From a checkpoint of a small mixture-of-experts model trained on Wikipedia.
Experts: 32 experts in each of 7 layers, 192 SwiGLU neurons an expert, 2 picks a token, a softmax router.
Below are experts of layer 10 (counted from 0) of a mixture-of-experts language model. Rows are named router (the router's row for the expert), gate (a neuron's input weights, with its number), up (a neuron's input weights, with its number), down (a neuron's output weights, with its number) and show model dimensions 0-191. Each number is 128 + 24 x the weight over its row's rms, rounded and kept within 0 to 255. Numbers have three digits each.
Before each expert's rows: a language model's description of what the expert responds to; "raises" lists some tokens whose logits its average output raises strongly, later layers aside. This comes from a sample of Wikipedia text that the model never trained on.

# expert 7
What it handles: Mid-row pipe separators in numeric sports and astronomy tables, and the preposition of in titles and phrases like "Marquess of" or "out of".
raises: "\n", " ", " the", " 1", " 0"
router:145098137101138137161114123137138133135132122133120143115150120098133103123146133166100124077142129123143151118157090112141124100126163129114131113161099162091145112139103127116149109142130153109135145100081120092106101148077111155098148134132148149146130120144137098143103117104086106109156122151098116128159073139103107146103179100146100135088112131088075136117096117138117126183111158081114123118146143152146112128113129143151094154117138120113111119168116145149098108193120121133151098087137101133068108180134118121151109108143073121078135129070134116124160172092124138109
gate6:190141136143111152125120091137139132141148147114113141142166093098135155132170097108138128114103189142118146160105125144129093122127126123168151162099092147097129168165132136121111133095090120137135155127101129131126116136126092106099151112121156131143127153183126126135141100119146152110120117126146133144130137139169174113136158095106135093093104178138082111115105118128138125160106079107163118106101145144122087097129164135110137146103156155140118163117090153116115104142112171136127160080106134147156097127110172136120174062136106172117147175140105132149144103096127152133
up6:107153120142149128103136101130195152126143157106147175125142120119141144082150119096116163146121124149146130159118124151091096145123147157143139129121135096127128159172095156134098112095099118109175148169097164145123176112085110155109149122132164123089074124121134147131113111125128173079133121152114137176079118121151148109131158128118076125128145145107092160110159150124152147138122083124129149139157179135120102117132108115140107136105124149159172169141100143143097065172128114144142121155132128121134091122144131129126185118124108140133158133150134142079115133100122113129
down6:116135142119107139097075123194129120132128128142150139095135145135097144135085095148124128088153169112116145133120127145104157158163138123104149125119106120118119145152157113124119106135152098126134122194132135141118128197149123160157120136103130067146140144119099160135145091117118120125116101155087129157129129110117122139113127114147113129144169085156112118091111090146161093119143180129161160117117182106128101140150082135146110120123096092124114097083122081149159139146159104144141114140110172109135143113123112127132151119125166164181155115157140099135116162177117162112

# expert 20
What it handles: Middle pieces of European names, often accented or Nordic and Slavic, such as Eindh-ov-en, Hagstr-ö-mer, J-or-is.
raises: "man", "m", "up", "-", "w", "l"
router:109131140093110132117102079170102120094138155109088157121184161095099153110153101113117162153119144115111125088148097136153082150118158142127165120159126135121145148161130162152150100126145171125110132111113181092122121133101156119140184084135149127101101118122122108186191146109103128084156113130144118124131124133088147129123151119166106122119100134136120147151104129105091116144178123133145138110088144163142120135121155123140094176122110118071113110132122144146137131172132105137114134116119113142104119141132134121146152090130104165114090118071144115120144110113077104126
gate5:097130172206126146152138150126104143110134090101123156079160128121151171122176103132117159106119111107157142100161099138152127156121107162150138108103138128136125100123116171138122121090058075146125147104126144121099179139120126127089135166146161130111160154092123164119121126108108148160136139136099143129132106148129094171147120120181079144108132145144139114134143117142140126106159103155144136163128104130140116105129170090148145119161144102108102127127107111094153079126132121105168142107122150105141119150105120129136156133155114139137071135137126087135136105125088094156
up5:137156120103118119147109125178093165131135091158117104181126151116146146110166144127146138143099118131169100112124133128173096103144149156112123127136102100096140121142063124143165131137085127133121126143134103158058130082170104179140144163113161119120138133152098114135143101105131096161148081129095123141128103130131127159182137074128095089145133131153173135156150126103125151118108120112134139123137155118130128159104140095156148095117117129097104143141174102122142114095123138112106138094139106087146093139141133097116129166112107102180103109153132127157177144136135133144
down5:122164162149115161080108116084094123084106079147139121122143090093129145097151156124112143124146156106144190107139117111141115112147146150118098122117159173148121109125144130132160111121109127104129159131141130107172142096103115152139109169107095148123120107116081126107131096095108146128152123094126094100101143135114132140118094134134142065171116143144187129128121170154152120104097122153138162129144129115158160127127166116143082126139103148084079165119144093150130114082152122163132121099165138138119138152140129123106157102123151111146132119085163149169136144090105120111

# expert 18
What it handles: Line breaks after sentence-final periods, section-heading equals signs, closing quotes with periods, and table separator rows.
raises: "\n", "The", "\"", "==", "-", "==="
router:137083126116137128115147097154083115107126119109097173134132137118130115140181106162135178104163121134116131091158124083129111132115177133118151122151113060112098101093089119147130132140153155122093141119112134089128090105163134138123145129170129141134115107087151138161129166104117120122136155145103128107174085134133065158119137067127094125119150178098096105103098114081138139115132134130134111113136178141130163144118126132155119133139136098124138084134125094128120113132142094110160135134125094141119104129127129114180119104132109170121118152104121112077138158095085127118
gate5:138167167129119124169116173134107147159115110151100203128144080150135127149109141147125110123134114134123137132120158114140164136092173117096160162087131118140134132143072107152127114161137132120094086080129096150159119127116119122109164167094129129128120148139108133142126152151107096122119117139064127154122082097100141121112141127128129096133122101119130167088136175112137095111193100167117136152107157134139142126155159128105205146139099111140125098117155068157141157121131157158117118114118144091146147154122126143148119120140118134096104096116142126126125140153147111150
up5:134104094149148147106123109122138115111156132099134063111093178108100117087125112106130151130153150107150124130141098156112084118154101131131097092170119111138124109101183118087102136088119141130136158182091108100100104139119150112138088101149123141137149111137128134110137126103155134154129159143147142108123147158168123120133134131117106135139080150157149079158108097157121148153067173079143107095145104131101130127091127156141069122094155136121144148144087155092147098138119118119166141149142129135106116109134140106139133144096145132127175160164098127146143144121108162105
down5:130104118135121148136131131137114153129110099134111172105169161156128100110108147132144127098138141139105123114145159083116135132114142118125134173130140069094132140157107159168158140134153151124140085057130093132198099142146138120139162139094142109147122146114152114095133128155118093099102124109089142128141129121123131124115081156112106084137138135136088129083124145126104128123168120124111122135120110111120126128152116149157095156184103125150084123121157142166117159165114149136110129138159124142123140193161158146174105153131150121127064114116119144097154108143155091180